Experts of a small language model: 3 picks a token, 3282 steps.
Below are experts of layer 2 (counted from 0) of a mixture-of-experts language model. Rows are named router (the router's row for the expert), gate (a neuron's input weights, with its number), up (a neuron's input weights, with its number), down (a neuron's output weights, with its number) and show model dimensions 0-95. Each number is 128 + 24 x the weight over its row's rms, rounded and kept within 0 to 255. Numbers have three digits each.
After each expert's rows: "raises" lists some tokens whose logits its average output raises strongly, later layers aside. This comes from a sample of Wikipedia text that the model never trained on.

# expert 101
router:103139157129151159104159095119099156116132099135157158153149102116146136095155104097109151129150093098108155123104115160154149165152158110090126110103157096147146112122115158098146130154116152108105101109102103104159093159158153155133098134131094142155119095100095159106156150160142153122
gate0:141156118145116165166139109132120135162118092134134161148138097081090120114116123112129117165116064134131139138141093100163143169175154166126095123139147118139155135105107117143098109120157111151145126095099115126174117179128165144166135133143116110148147115096111171141120108095139137161
up0:100080144080158090086111162162092132148114121132167156114127148127135154148118088110118134132107146134137121156132151177115133110126116091133149150120147122151139112132108137156145119136110167135143100131103145105117134107134101134047110136142094161109077139114103145120123188125154123112
down0:123152093114081119153123121077141105088121123101101130167122125124140087126105109117161090132139176180151149134096166099120164143172161165183131114147112109123106134111096093145127104130142146136166133081134145132141120149114116156091110124149123167142135093120149125131116115132136117101
gate1:138112132127080134125130149115122134111119108160159160160096135101154164105154163151157111097149100101115129061154122124114165147165161173125128102095145164107138139143125155127094150133134125099100120081103120095144119125137141145124106098090144153151105138105107141122086150138176131106
up1:139151103134115118093139120132127089130165151076143087107131125111169117124110145132132146121135065119128085159130143144175090147102094112148097112161134134092166135143152130130071150154117138129070151158117091111166117125114102137152101097141114106132121132123127115114107181128139121125
down1:131136155141104101109188098144117133159105118139119150134116146169107140101182102079116157137124154141138119165171115099137121140168095138143143137139127093134136165121105115159116104115134127157177105105115102139131134143106121139167175182094109116126093142174113123134107117116117164125
raises: "permanent ", "purpose ", "Islamic ", "instrument", "subject "

# expert 11
router:085182154116128140133153088112057131131138105128159122136124102122124125096151113094118169153125114115092137125108139158142152160156140119117103117108152113143126101148128146096122167152126144087125117073108116122144118154145140127128084142118114137154135105115055173101141148149152153126
gate0:086180095106116135135109074173163116104109125144116148137098138127108120146144160115123123090118101076096133112104176168104126141140148143124134143121110141124162087112088158112137128124160149182119163115125143114135138142101166145133146147082130090116163135092122120146160117125132140147
up0:114105135156141149105129147115139108115126147122172125133152136140101107081090112162129061171177178127107154123149141102155090168121157114110130119130168111149163127187168102143134126160115110138148111129124144149138125121171111131103148146093124124128101122174119134125120130105091145143
down0:128161116084116147126157172140173110181178104171140139123131148135143115116145166115132140176064116173154118140165089093147102115150143117116134117116142108125139121070121126100110125149113149116116110154121121151111125145139120142111110071162150111124117149151114132142145098156145120111
gate1:140186132122123120154141120134068201103131080077153131091126126124108120100146136124105116112117134120140145097128101128128119149171113143121066109120156129112110119134137138101091124142152139148155080131103116158155107148108148122122113148106129143106184164141154121175136134111120111126
up1:125084122140148119136136133151089122095095092164118119148144121123129115080141141152163115149122137128173088146170112154141148113130108133117133105117104137084120138189178130111165130144116117108150118095161132131142142137119094122106152145138150146144198114139087078125142138162105123097
down1:096128134152119120116147124104095131148123137085140143136144129138141156142112106115121148155145116175133111186094135116158148130144129082060125147112163129141132111107154103091120107087158131143106130155159156064149119132127149135068150105121118153088116164132158135136123122146161095114
raises: "anda ", "and", "y"

# expert 66
router:102140148113147140122159092118110160132145081126166157141130085114151124091160112112089158126152102091111143120102116161159139167130155086091128113091169069160125118123117151107137123148104123089122115123101087108154110150145158150118114129135099122153130090109123159120140167150125130144
gate0:140164121101135121133105154073135124121158103087148131158131099111124154115161111150106153108167110077124136070061105110149108139147113155099131116097105097152123165112149113107170123084103124072135136125105126132114134157095117116151134102145137154153108144160124129112143142148119116127
up0:104134156091117114096125135061150076139140095085144117134119121122152114113151137138096136113154111040150124088079088142155103138130135097122157124086142160163103159134141126114154122130143133128141135128123142115118119136095086140157123128174123136098139145140130119163137112142102127141
down0:161115156116090118116130120104082114112153134147093151089129078135144109117151154121123109103116098133103107127115111126147125131159111106092132143056124134107123108148117109092128146156112130112071182118118098100131146115158153069120138121106151156104132141097126147143098114143152106171
gate1:122138142147133110126174077101092088094136152108181149114097122101096080146116129134132149079129142150113094125149141148132132146119125095110118155153143107114107185104147129161126115116130141138125111147148146128135152158152174136147116093058136133156131079117138114136130130138167121141
up1:146145107146131120186176103155140157085148131110169164129117183117051099137127143123146140122113159148153099109136138139137107112140126110116113114145146134110108178135146105118109078122147130180114114143135151126155112150129128122168107094140113108159096098147134121123120152151166132139
down1:137135134126075117142113090107133120140155114102123131135098107147121075144137122101145115148159163122122144163130150117086061109130142159144149169116145135129128126107167138167134099142140114118165121172152162104122185099142088125083147159138148133133121118131160110140126164132149141175
raises: "\n\n", "\n", "i", ";"

# expert 81
router:123135171132135149117150093121118179121145110156164147147150113106141117098160109116095141131155097108097170120106113143168162169137142108086138086114150055138129111108125151111151150143100142116110112114107100118149075151150141173120120139148116140182121104116113145118148130157129141124
gate0:129113148114136133097133130138156102161150138117098164129126130098165126130118142126128089154116113081155087106131124144130146155085131096170116049158115138107153108117163147146123101132148175133130085109135098119114117127166086169139126155126136166160137133102147124113158103107133106167
up0:100107160091146117111118136137158087129155165135096155145124130084139139146127158141119134183123111097127106128097124135094131132083124107141112074125134146109126104134128145136145139145129145152152097124118066128136127147162100142136131185115129096181174148129145135119126094094129120186
down0:118118109137095100145136128149099136093142163116172111110110140123176132134181117136116173115117107143165110114146096155118097094169114145126088135143126141099113164141108143163149106111107094168130160109102082172118139133115144114178142153133157145168123156136118123159133115082119130135
gate1:134121139139112113123133122114106155093128098169169156125186089159121157084103130109103119117105146154135136128171116150113116128176152117140136144156120093161135088121177135164125084123137103159130112122093181145111156169115149149129115118124096140097116144137141129148167134138096130090
up1:120122097138135133130140156138128067143121130098134071136117129079175117129164105107152106174120138102145108144093150130106096142126129096137127154145116146100133166150068134086091160142120152128121115100129154136127102096157146129126111151118133120118098114125123110125041116141138141129
down1:133100132174042159131111109140113103131133136122126113128133110135124098063144106163106112114166153131101112147138129130131116148120126111114139127125105086096079142148143091126178112151106123108125132157129114069159105133144100135107112123155134111117108125141106132186101095157126107130
raises: "\n", "\n\n", "\n  ", "\n ", ")", "- "

# expert 57
router:100141159131148159106159097121099158124129104142159157154154099113148136096157104101112154127154092098108154118103114161148149160153161110088127109104159095151145116123112157100140131162115150108102100109103102104160095155159154154130101137129101146157118092103097158108151144160138156119
gate0:120195152125125116140158119086116115124145111118146151161155088136171133080100131132148135106141097105149180109161158101122149118138161098151147101114110149097130092141126127125115114163117126116100108124073134101130073106141110141112107150109111148163158132120106130094093119136153152149
up0:159167141114115152190108116079126175104144133115106136122134137152150097103136132112079113089088155091133141146111156137117128142114113105163153153160137141148078086139129120104124090140104111102115129148127130153132125099096155121127146149165093088141127116127164123104143092141154102101
down0:138125149125100084130104172155134109113163099108143126159114123130141176161156122138119137119133138132183111104102084113109116147105145101148123132139170119145160149107116145104118168093127147149139161114150098144103147096126138124112117105105105132054157193088121137155138129128142139121
gate1:154113141161089131185137108106115112167134136174131182133113103134107125133112112090085171121144115073100126149113095129144138150147135101111147119136103108128091159128107169125099140141116126098143141112110075112136082189106156130112116109137115148145127129098148118141112082126119137133
up1:171138116151126132126118118149125105117079132115151108121144093113154133137141128150150136142113131161106161135126117143125119154135117142121065131171157102141165170202132155122142150086167134142142122139128149137146124119149092131100144132192123131154141130123105152127089094110072167150
down1:141114132145127175126155109143135163138134151109168090140153141135100140112062113116116165098111103120114176123097153153136147135134093103161084131102142101108119128143169067108144137146146145108097130124113115145122148115108154170126114094123135117123100131075138136120143090139134086166
raises: "football", "enough ", "career"

# expert 30
router:096133144135150143127147119125112147124162086132171123136154125091125102122140075111093133136127117076100129118112148147141202155144137133109127089114161082154128123137092141116166167131123173128117113141105088060151109130148153165102100119112116157134111112116120138113145114153143136121
gate0:103116130136124116124137112078143133168166169093119166160176135106121099133115119115179145152115132120129142108153122126138142168125134160106127117141152123174114169098167132143165164161095140094138160091159103133143116124140089140151132112133118157130158133142130090171138094121112097163
up0:152126124189108151082097122163132106122079126103129116126176105112129077139156100145113099141163101111130109087138170127129087147122120148133135101120136133118196117064141114122133139091133166109132160122145113116136125138125109104129128125124140134109133090154098103119157104154161132153
down0:130135128120137104138104151154163127098129132127159114176147097123119131169141128174135090159117157130127128120115132106108194085135103123137141136168103121160066140126153134088135170175152156139158144145149127099129153099132144095103129144130113164108112112147153156158108126156161156131
gate1:149195114122140171142139095163119164142167103122137069137093147128078126121135136119112130168084133084147131130120132098157159119140117138108070152142127090092165144125162114122123151139141124108124113137173147139138114123139126111114086109123170134130124155151132146144108084129136153143
up1:149121125108154109135096145105142109090070152147160127103077137131137135163129124109146133126166104181098158145142083145114153138128161122106120139130118175155141123105126130159153136133079124148141081141109079089115109114144122125159124130109134119115109103166146107137159087142078114130
down1:115105151142158089148134154109142150125096131129155157135124155130112140143131122153091127119182138140185120162162134147210160131139121123101136096162102109105151129128117120098135134192132113138138149122195104111101142150129162099126130128111159131138124129121090110096140108112117157121
raises: "of ", "com", "origin"

# expert 108
router:099139156127146158104159095127102157122130100145155153154151099116147141098154102098109149130158093102114154114104121160158147162153157105089123108109156092154147117128108155096140128156122152109104099108100098105161094156160160157134097133128096142152117098105097159111156148158134153123
gate0:116173109154138148074132095112132148171136126148147148132157088104102124086142090101099106110140132103098123121084123122158154118115124135149142060129118102168202114123120160141117141115114151136121115101141103099118104130120141155172104158158116125157129133130130124095118148112120150096
up0:145194098132145141086096112111135155162144137106136130113143100118096112129099114119086123142121169074051133125124150111128150106083112122170132080124136125168154142118134106149126122122129133134142146111175106097111111126115143159193119119149157137133151130161119125115146117115137129136
down0:106127126102124116164118101107162090139160170151147167115113120115174121110121150150120118151106138170127173133180096115150152137068129121098134131156117146098145125134113130131153167139126168112145112142167145126120104136153141162099162127123175117127138147177165097116177125129126124147
gate1:101134160140116143130140148121150132095117107111117118105140110098163100130098096124110127132116125050133128126134123151112141147147178129101113118070140054164140140141155149150126091128146165117106136132064126102139110162167169142101124115147116132149102092158112115116141140119143131144
up1:104087140088114106108130098154159104139141153112111171141119142159075119109124110130082129080114130180113136128130111097161140114163112160149093098100119151097119172165106134130137122177127125112122163116127121105105167117117147139181118121149132123132106118144139124095095117139130169095
down1:117146128148148136140148123118143165140132058118119100114156118155147103126110116137119099137101111100161118159174127131128120125125123124126108150140117122181148158148104128117138128129090120095154091128163150159109148134142091114086125131150125142149108181151041136120130131137103071150
raises: "Prime ", "Nations ", "Admir", "largest ", "Guine"

# expert 90
router:098142148156162142113140115078123155117121110157140135165139105090140129098135097123113134169151097114107146132125113194135151150144139109065101094105194114145125131118107148114146111141140139124102113111116111096155122151161146146122083121141096141160128096113094141080123104144135141110
gate0:110148141111117143162127150150127104176064141146174120119159092149109100087127147110134157158110130133144127115104140150135100182101119119076113152115134162145146073130120191123141115122137107122124114082136101117107128112121132121108159113079144126110148129129086145165125135123147136098
up0:123142130110145117129102144108117146101133112107131116089129110166078136107113167107119137173111161166142143143117123141132156125093145102109126168088137152143138168104110188133130101133088083105139143076118176101138107129097158101130156091123163107111179115148135132126109143135107117136
down0:125135129118076144143121174117188145145108148144123093109111106148127107129115161134131109140084146146124146117104124110118121145148133115136149139137102167111116119176142189137173100113065112112097137149131104193162108144098157109132171152133095122144162117123144115129141124133119151106
gate1:161128132100132146148088135164132152152172162091156140131133126141149140144139145103132143120101152101092133141142164181111096115141126105142151139152122135137117170133181120116128148130114097103101148146079120132131096158173141113167122106143075126180150153121134167102104164126151139130
up1:133116114126155104126141119140143139086114139142126083126111124118142128148114112137143097144128099124096153104102101098117143145129120116121175131127144145109161163088135118129098100147140137153121108142137170123130095138178184118109148109115085072180092113107117096130116127107165150056
down1:125097103117140109105104122155141145132113144174151126106101156090171150142110072132111131105144105142107090092144122139096134128125131063159146135130184097126140166127164150142117112136128131160128134140180146102133078102109112116121129072173108153118155108117148129103144126139120142130
raises: "===", "==", "er"

# expert 23
router:104138159132147157109159095121101158123129101140159159155150099113144133101155102096109155130154096100109156120102117164147149164156159109089127109106153095151146112124112155100144132158114155106102099106102101105158092157158156156133100135128098147153120098103097159105151149159137158119
gate0:129133196135127148090136130154109127147115101116177089149107113106097130116148123108137106141127136132121113129065159132112137138165132085112131114088151114124089108143158121142143139125146139138140126163146127103110099129115135156105146159130060131114072119122076141083152168134106139134
up0:124121109131124138164131120114127085122105102142135146115106101144134129182095152118125164119108118078137123086126099103145140172121102089142078102131121120160114099112092123085140145142142093106081159122130150114114127145123126123084141136142154136159110147134097105154062148138113181120
down0:142090125131139139144129177124155148136119118118118155095164121095113171129126069101118139121111099113158148122145180123116109108121102109104136122168126119109169123113117150110067110151131153136103109137142151154137119112108106111161176113148171141160130146111138170085081128122104125165
gate1:122129161150149156089150140086115109091112120138146125149103098087153141144108112115095144148124129101180129119159128158146134124186125122130133115125123122179132146151165105105124091156172138115129135103099066081146100137151134111118124143130087146131090140143077099119124157126141141147
up1:140141146178118134141173118149122103168121149114115109088154123118123143115120096151112142153135136124138128112137180171166136110124186120122103146124154102142159134100106142143092178145137129144120151101121160093115146117083136125195126112119088125107173157107129145137121169114116140164
down1:127137151102116102108144111160152134115139111170113104118106092150159122135141126105111196116122087134142095088119146109155126133118108098125133101126120126126135066141111091135109108145124125095174146120173159082144147089136143114137178124115126131127100154148110150129120133179118125187
raises: "Lank", "her ", "release", "she "

# expert 49
router:122152132149142150082140106133115131136135098125153162151129126123142127106154088119114176146183101110120153107112122198129129143142142069108149112099150080161156135111120144117115130137104135127118124124092121043142115132146141151157087151122101147136135113099114144105146123150129133093
gate0:131123132144113123101107112099099155131110093077138104148163115134145114081112115139087164127122148095106128133136140130096140142121103131104110127126091101110120176162117119111154162128143152101162136098137110169165131111122123119076101120147163127090072141113171144108137145107080129162
up0:130148131158137143143115112089079149106126117136135164107113095131100138140141122138084116074150140130154083103158158192137115097141121129095088135129139087131099071158139132122140136144125114137124099109138134166106142136106127128130157126160112141109131120146136123141068197131101144139
down0:149116157178145111128133118113161133092128122089121120147108102091120085129124111204095152103147156118157132127115153156130137100164162130151114093099156161122145122120159183107130119139101114173108148103103104140113158130139145118127121168145144114097154102152155125117089139155135115147
gate1:145114123180113147144122120117117128123141134098131161142123168140129141112144079141145152092124163150177123142087129165141134139142088088109157108098182103144138121120119108105109118133140145155122122107099113166105056121149107143163140156143125198122150141145109135105161126127114124102
up1:126146122123111139119123117146143170152177098149130133104048156155145187110110125123104136152104150132138157186136078120188162126090104138095129131132143110120137127148078095112119115124106120139130098125130133135151162120153073121109116090128139153121128126135135144096127120118147155137
down1:142139150105130146102135112125146158092153105115140072166132088145177157124143128106161108168072112112126158090114089145141153132131132118125110157079162094143146155115128169105129127117116124068145141130158184117127105145124119157159125122160131131136130103116125155115117102113143127161
raises: "|", "| ", "(", "and ", "& ", "=="

# expert 39
router:087144142119160158114137099118105155141116074130142137150127091114148138077163110098123157131133104095100151120107127163155149161151176092106124117100152101134129130111122148106149133140126157104112076116104078110157116148153153154141082136131088157142131104107103142113147164151133151125
gate0:106151144158112170106113094121116103159108111091140095131135112134134116101129136143155079122117122165103119146105169124125149137135154138160091087139123125142148128159096169137145185130115175127062124140128176147114133148112135146116104147152122137112167129132097109120089082148129163119
up0:199140121108128094140124160204144123095114104117145076112115179135173122149144137143118114073137127110139132143096166098115140108107148102085093116137146127102135104155142127111130113130131153182168144112097115132148123146145166111129150147104145114146112119112138132105143115131147142132
down0:158139093090194141153139111126133151119132109140118113140128125142152076169142128145119102142097114141132143153113126122145144113096130147089104129146081139122109143092154185151136134119099158113135149143139125114143141112140159069162140139141122106145139182131183139161152108085119098134
gate1:105103145149142105160138131182117121125112086141131132132136069107120141152118136122165165118133096147091126171150126147132131138159178131155146127113119114146104125162084103167144093138138100158116123147137142097176128127154123153171145080143155190107137137107143126156157117133127149121
up1:114088130113125102146122157119130114147126124131128125151145094084118160153119146136110211088115122144092115178103123127129080090128140100153125113124113127150120115123063114162124113092153132117140099163136121105155141134160150148129163097168147123137108104121127137121164068136126138134
down1:092136127154122141117134135129161135125095144127117125089121135112075089089126092133113127150191148145128159143100138166169140156109096142124129147119113122123119106152144133098070155096119135138163090136149142135114085139121169139129147138079108139114144148160173126103164128121143102175
raises: "th ", "b", "es", "b ", "de"

# expert 73
router:129138156122158141112146082093121134131121107168147113148157100132124103091151106074146151157133118093123144141095148136160177151180169149089141140119136092117136121118138136121128154162160172105132119128107123091149094140150148138147124142105069149142102111111102125082110146139114146112
gate0:109128145125141152137106131122160139118140113154151074134093151105157104155128142137064164162169135145157150137100142107133191127179130130129164131096116115109155100145112120110080142127159153118133141137130123099121130111125183114146132112103071109111148162143100117119135144138142171125
up0:106146142128106116140122121130121100068124174150133099109151140126138081165102128132135198150170140172129143115121112093133135134151125117136166156106127099078153109098128099118108167103108118158132088168118101105165149114140181142074122134138148109125118133132107117132108150134133131134
down0:156118128162125117133109115136186104124131079116108141100149133086151131147086156115123138141131148126154117090098135126144175094140091155146130160141147159156124119100094125159137104134118148155138131118129150093145096103107137113162155105168157081094104138189155109108162112118130108127
gate1:117150185093115136122139121149119119126102091109138117138172154118089110097117136117118088102119093109106103110105145123138118155133113124085133084183116155138117084140154103118117123113140131135104149149144122130169131162130087112097115076109100112130070143138114120100112134109168086154
up1:128116092107098083099141131147125136107142114167148129104099132150149142085123118121126125129143129124148131163146095103088110118121085098176153188092129101127127148100116124125094129160134151091161108140101132145126105094122121165173144138134077158149094112091159091097143148129127123126
down1:120124152107115134139123106157112118160122123137124133147131157099136103126106137142167094162164116153116103133097144100123111124164104158130144171095094126156145114094078109120124130126114121140131123128103142071121125162116131121104163132118145157129098167150109110167108106085147065195
raises: "ed", "er", "leg"

# expert 72
router:104150142092126130091155099133085157129120107160164126151139104120109130092147119094090180149127123114138144128115109173158124133151152112119099096094140103166118108139137152087129163148146136128120116123109124116156106141172150166107106155133101139176091102133082150116171123149164138121
gate0:113087156083156144150146148150140135162109127173125169131136133125140134164106120158136163183110151128149111138146169087111123120138127135141147111099135123104091089126142143133151081139131113100152139113125129111147057136132113124121116146114182127084110104129162165110138102160142153157
up0:194156131106102102113147099139117135116128130159109136128101135126160100108111104103109099071120127151108117145145133131117133116126116127127117209155133113080112132161137146135088102162118137123155157125137122133130148188087137120142085096153106124151133146139142155116120141121066109109
down0:129151139117138116106143115171141132131141142103102115101182118156120139159104156111168123095117132142100111120113104124153132089114084125149084127113130157160111100156170113154125132085124147117128113143121131135152175085196123134132125154145139117117168098123092111145146084140142138185
gate1:142099146097143090094147104172143164157123107144126157163111122167156132120124143128141112122108161132142139136142111096118091126089096097134098114129112126152128108150116108103144129169127104112127127132128133095139119140103103131087138077156118141096101084138099131159176197154095101143
up1:146107138108139083140169122131155178151098104090147109150102114151161113108105146139123146087130139121152143144166143109141123120131117091137076114136103128143112145154104099116152110169112072132159101099139165110125156120101123112108121114145086119093099112130122124146192173122107138113
down1:163136117134144121110133182115172131126140120151138169118150093147154152111064145104160147147200143124137180117096145108155089102127098113116127150143100144093120162142147126107122124104148135116114147154158174159093141110118135113160117111139131093152107119135141115143097110108139124099
raises: "ots ", "ar ", "ot ", "ony "

# expert 20
router:121121151121144157081144116124082130124122111139140149136148121097158122130140123106128143127140108123105148139124136153159140166135131103062127111129133083149149124116118150078155145152125183115126112109106085124185119158136148147135073128119120130144122120116088149129147151220126135129
gate0:148105116156126107063155107120145125063132128156145175122137123141124161122122124127139161143192129121130122147119148110149122103139134098125119126111102161122166090104085146110183127102113102150141089107120123118125129140169165116114084111180146143149120128122128117172107130103150111138
up0:129132130148063116111125128096150091169127116149153153101130118111102115115115130132141159159129137134142169152113104113125167125133133142130114057106125141079194134105121117142149143119090132137154137165155123145160132105167114125133131070150113127116088118132101108165165100117108112144
down0:104122150093168151084146117157103135101123139116144083114094106134142148130135118160118129129097135145145161105147145122111114125122125145138153171169146165147137162122165138116133127126102105117131143146153181126112136119105072158129175168130089119085134125139118176070122149091144118111
gate1:114110113110136131131130146127140098117104131124136165134099122101109127103129135119111102108105089123176107109107134113133115123124158162149083146104142122094188080114122137101142162126161139094094135118109093088092119096100116082113125132075129108112175129103148114103108125099132137064
up1:120160104162064121157141126127139157168172133169132122122104138137146139140133114111124151123164160112108127120129149126174126201119116104108160158134134112126113161141124141135109096138095144129129154144129128140138090182132146123147154120158127137157113124140137141137134138209080127163
down1:148143139166083097098128134120108196145142143122120108162080142108144129166150144126142147147143134129097165121134110105139141145140118104084124138148122107110149124081112142145148057156114171094146165122113124137157158110137138103137146116164093168145128107122097149139096113148114114150
raises: " ", "—", "— "

# expert 63
router:104139154128150159104156098123097154117128098139160158154152102117142134099154099098111155129146095097104155125103114159147151163151163109088129108101158097150143117124111157099144132157124156108102099107106103101159094157159157157133098137135098148154123095101097158106156144161131155115
gate0:109125156113128161135119132130157141115154088148151081132124125125148126131169107120113140130156122139110120102108130128127142143118147160151118135130155140114169142127143146096184161165162135127083100120111106109163117098158126159171139138091111123096139154081149150197167131151142124076
up0:158123110107158107141114123120166153142140118145169155142156122178130050134110139098118106142110128089149140148136119113119110132093136095144155162112123153139134148117057138122119091145131128121122107133092120137116102094121153137143107177121091134128110141113157112054147101134148133123
down0:146148175120164094122109122132104140145140116164094129143108072149130103126146081145149113104134123103124079147126150117159129153145110127144104171112114130129133121135110134067116171143106136121089133140120139169154123118088085123156115095116122103122150136096123102118156064127117164096
gate1:112156159155119119121160086124109143122115099164150154150136101082175113133159099124126182159116092108143163144087124143134153162135143116104131136142166112187142120157145153088134108115118108120100130117093115107145074162137143154148144146098137123140114091110118173106137128134114147120
up1:122127139090115116137121126114120095129127160096118085095155143144153129113146141150141114155126122109175140167108076140113137125132113132110133131112094145061143108143130126106112097106122119075074129116098101113163098170167106103115170161173170152141137128151142154158138109123139124121
down1:184135117141083112131100108141153114144108100097114144137128123103150180102130146148072114112161109143136166162143171169151186140111103123123140094079143110132108133162147144146130174109128127128148132154125123122118107116134102142152162103143122116117105129121091148088149097162120099143
raises: "newspaper ", "newspap", "magazine ", "Commission ", "ury ", "News "

# expert 76
router:099152153141159157070192116131129135147124068144143128146160099117119125113158106113094171107145109088087139115135135138124178133156143131069108120120160116156146119141136144119132109146106173135115121106111114104130107146150130164115127137112108131136133120105089150076138143148135165154
gate0:084137172091133183124103153129122132076122159146109134165157118120080139075141133136159143102127127129085144109129087137122156125119170147084137139126127145140149113078178131110136086115144126130103150085118100149134116100112106130149118125103144128136161145134098121077143119135120124108
up0:100092118146102127145169093119131133137152112129141097122081127132138128161152118102120151110089136099169132106134173139120088131148192128124078138101143120090076169170127148141160126157081135100140109125137120108098099131108116135126141111103128129147140116152173113139109105122080120134
down0:168101180116112103127159085148150107130136150123165098112130092121107172136153105157141135153142144103116092144115131128132152116157124159089138119117158108112110128122126085131109110135182173146129095106099133082127105135102080119162126125113143169099134095155130150136124163138152169137
gate1:121137141134162156153143142123111123128143122127127101125150110134097096142168086126058104113114107125120153102145135122123144116140106151119150110092132166115128136200153118153162083138185188137134129125140132095150108189110123147118133152117129119105155141128099103122167108158127150122
up1:152135134143159139094073148145134089103117092141112132141121135122114125133128093144124079132107102127098100162163104171129151146115135117144097083113098110189142116172152094113121099138195167127116145138109138153118129163105111138104126148115136168128176131122100134140151116142136105123
down1:106137121139159129102171139102118141134119145105109114085107129169211131153125159105130132169119140125134144103122123078110113148086178151123159110159127163142127125103133123163146118090189130138110126127138156134135118110064157162116136141127163127155139135133128125153122102111137163125
raises: "by ", "it", "is"

# expert 17
router:108139138131150140117158119142103132168124079160175145139105103117164141104149106092085138156168105107131136114117130206135161146137133128124127131104161099143114113147135145092140177142132121096115114137120108091152106161135185165123099132092111141129113105120109145119127154150110145091
gate0:141117090176123131148119147129126119117149120159132110102110135079160091140121108105114142119147142080141107136110152149140150140104111128125146153125109116124154133164023125114138133105107116096144107120123117100110135124113134122167125139116101167120096113091163128095103143152152175086
up0:150088110138159137108123137123106088138161124125094114137109126119094127118148076121128112128161120144136152108155129120104134128139143123125163129128134102120153079160105100136095118118162103109119143130120127104106084121138107175103178106149097173133094115138105105112061149157129179085
down0:118149105156079136170186111118153120142153082109165148123117114108121111161142119156087136117131147110088173105127162138156108142090109135162118127106132074146132192132157127092097147160098091101114164128155108152122125160129121122099113140128146129127127136118129126126155142122158144152
gate1:127090151093129135108093143168112130167069138122132135142142129128128116125131132118119113123122113132058103143106123176099163095143137128137046142122193127128083121120169172119110124147147147140088148179125142122141114133103169112125109109100134124138142111126129138102127117113130119122
up1:156115150095122151146119110145146155104157118102123166115140128138103133159120098130147135075144162126176111058127118100152123114139130149134154143150085122102155152118071123133133107114145090155134114101144126092118130135147061167137132128126124152127118131106118152099176139149131141081
down1:166142157146075154131124134117093138146165142182098141145131123095152119153159128110159117112137112127107128106138109124161090160124160095159158122117117121086143144137159102159102096151141137156105114098080129125163110082176142134117135152137149118141147107138098128129144115155103131183
raises: "of ", "| ", "199", "and "

# expert 106
router:102139157127143159107157093116095152124127101140162155155158098115144134099157106098112157129151098101105156118105113154141152161151161111092122107105159094150143110122114157096146129162116150107103102112102103100161090161161156156140101138134095147151122095103100158108152144160135155114
gate0:127129160169129151145172119130141156119102101161151170148097137112179146097133119149139092125149106124115179151130107141100150150140142122105089147131134138207143135116092113119151112090151140113162118084139145123152137127113138143172121134163117162138140109100138086098162134126147149134
up0:122149160142165143130144148130132135140093088108128195138115128109132102124150134136148112107169106125135135134120143137091133142131138114123073173168106150204122101115136108141128113119151156073113166130148172115123152118113112134126146104133130110118148114114133104073175108114096100105
down0:111105129105116093124086153133145111125111094159124108126101142162151173141110129137104104078104131113101118125147125136099138154130126128108101131162179112093101142161160107102135067169098130113110096112130130108104101133156114160115159152111155144119130158185083129121126116132159090115
gate1:164138155065144143109145098120111187127137096128158113130136121122117133109148115118091153147166124104127129097108088112171187132115142121115107133113144087123123153121099133126129118126158159109095078097068101133141113139159123172120141148134126093133119118119115162139150117129171140158
up1:106097125168114136141131141166121103102128137108144143169169121114136115163147134124084139104122127141126115125124145152090067120109159150154167109114111142160131079144198141125133105153134095120125140135146115133112151126152140102193124119139132157163132128152133154109067111117108118090
down1:103146159145134150151154150135083124109112110142106174095148112152153148139154110162191141130100151118106139125101096131167123116122128145122129157135109118133108127145148148156096156114146090179156074109124137089085093157121120144109100125093134147100108137124154094108115086145108109145
raises: "ball ", "play ", "minutes ", "clubs ", "runn", "season "

# expert 52
router:104144153137149159110161093115092155121134103137159158156157100116144129098156100099115150129151093098109155116105117159150149165155163109088127109101156094151145115125117159097139123159115150106104098108103101107157097158162158155135100138126096140148123096105099158107153145157134158121
gate0:105116131116130114144129091154152129167144134149132162147093152120135152104137103122048121145167125116142169132133091151193155158123143122140111103116124137168107165127117137075108158146092115125089137096138091143139126163157115112097092120156151161127147111138110149129135135135107119093
up0:151117145088106114154150127124122098142107110100101083163142102140104101147156130122160135144184140112105148151095156109070098124102129154130132167163114158133111100162096167154152136113127134140103165124147137148138136123156147110154148146114130079169111099111123123161144155149114167111
down0:106119104124108119141130139094159125108120147117085135079132133126124104164145148144175113139133113155124119149158115091130153101107174119159135139098151181165140157096148109152134107147101106151144118144086115103131108084140125072130118146153168150134098139058106116141149143117121115145
gate1:082157160132114118117160085137104125156180126158157180132130129116093154124098090132087151146131140111085145108147101157186125136111127124090149130134134125144123121162186139095145118130137157097138134137127160124150103113150147150132090117107107133162084137124118136154169141156145137125
up1:152140137087115104149098136136174138104098147110101157098077078139109128115109132088117142100115117174183130140117146109143160164138164121122154166118138121134128100148122130130164103124116179129133131172113138140138133165158136130100123146125085161130099140117080128085113101125131109155
down1:076073145114117124089079125112136137147108175157129133138151125109109109134134161159143151126131096087102136130117158140083153104107106141109118104115126111141102153133101145108086181140165101129137103161139143116106130125140156117141143130073128140150134112064116121152108161151133144102
raises: "video ", "Korea ", "Hong ", "Earth ", "others", "Korea"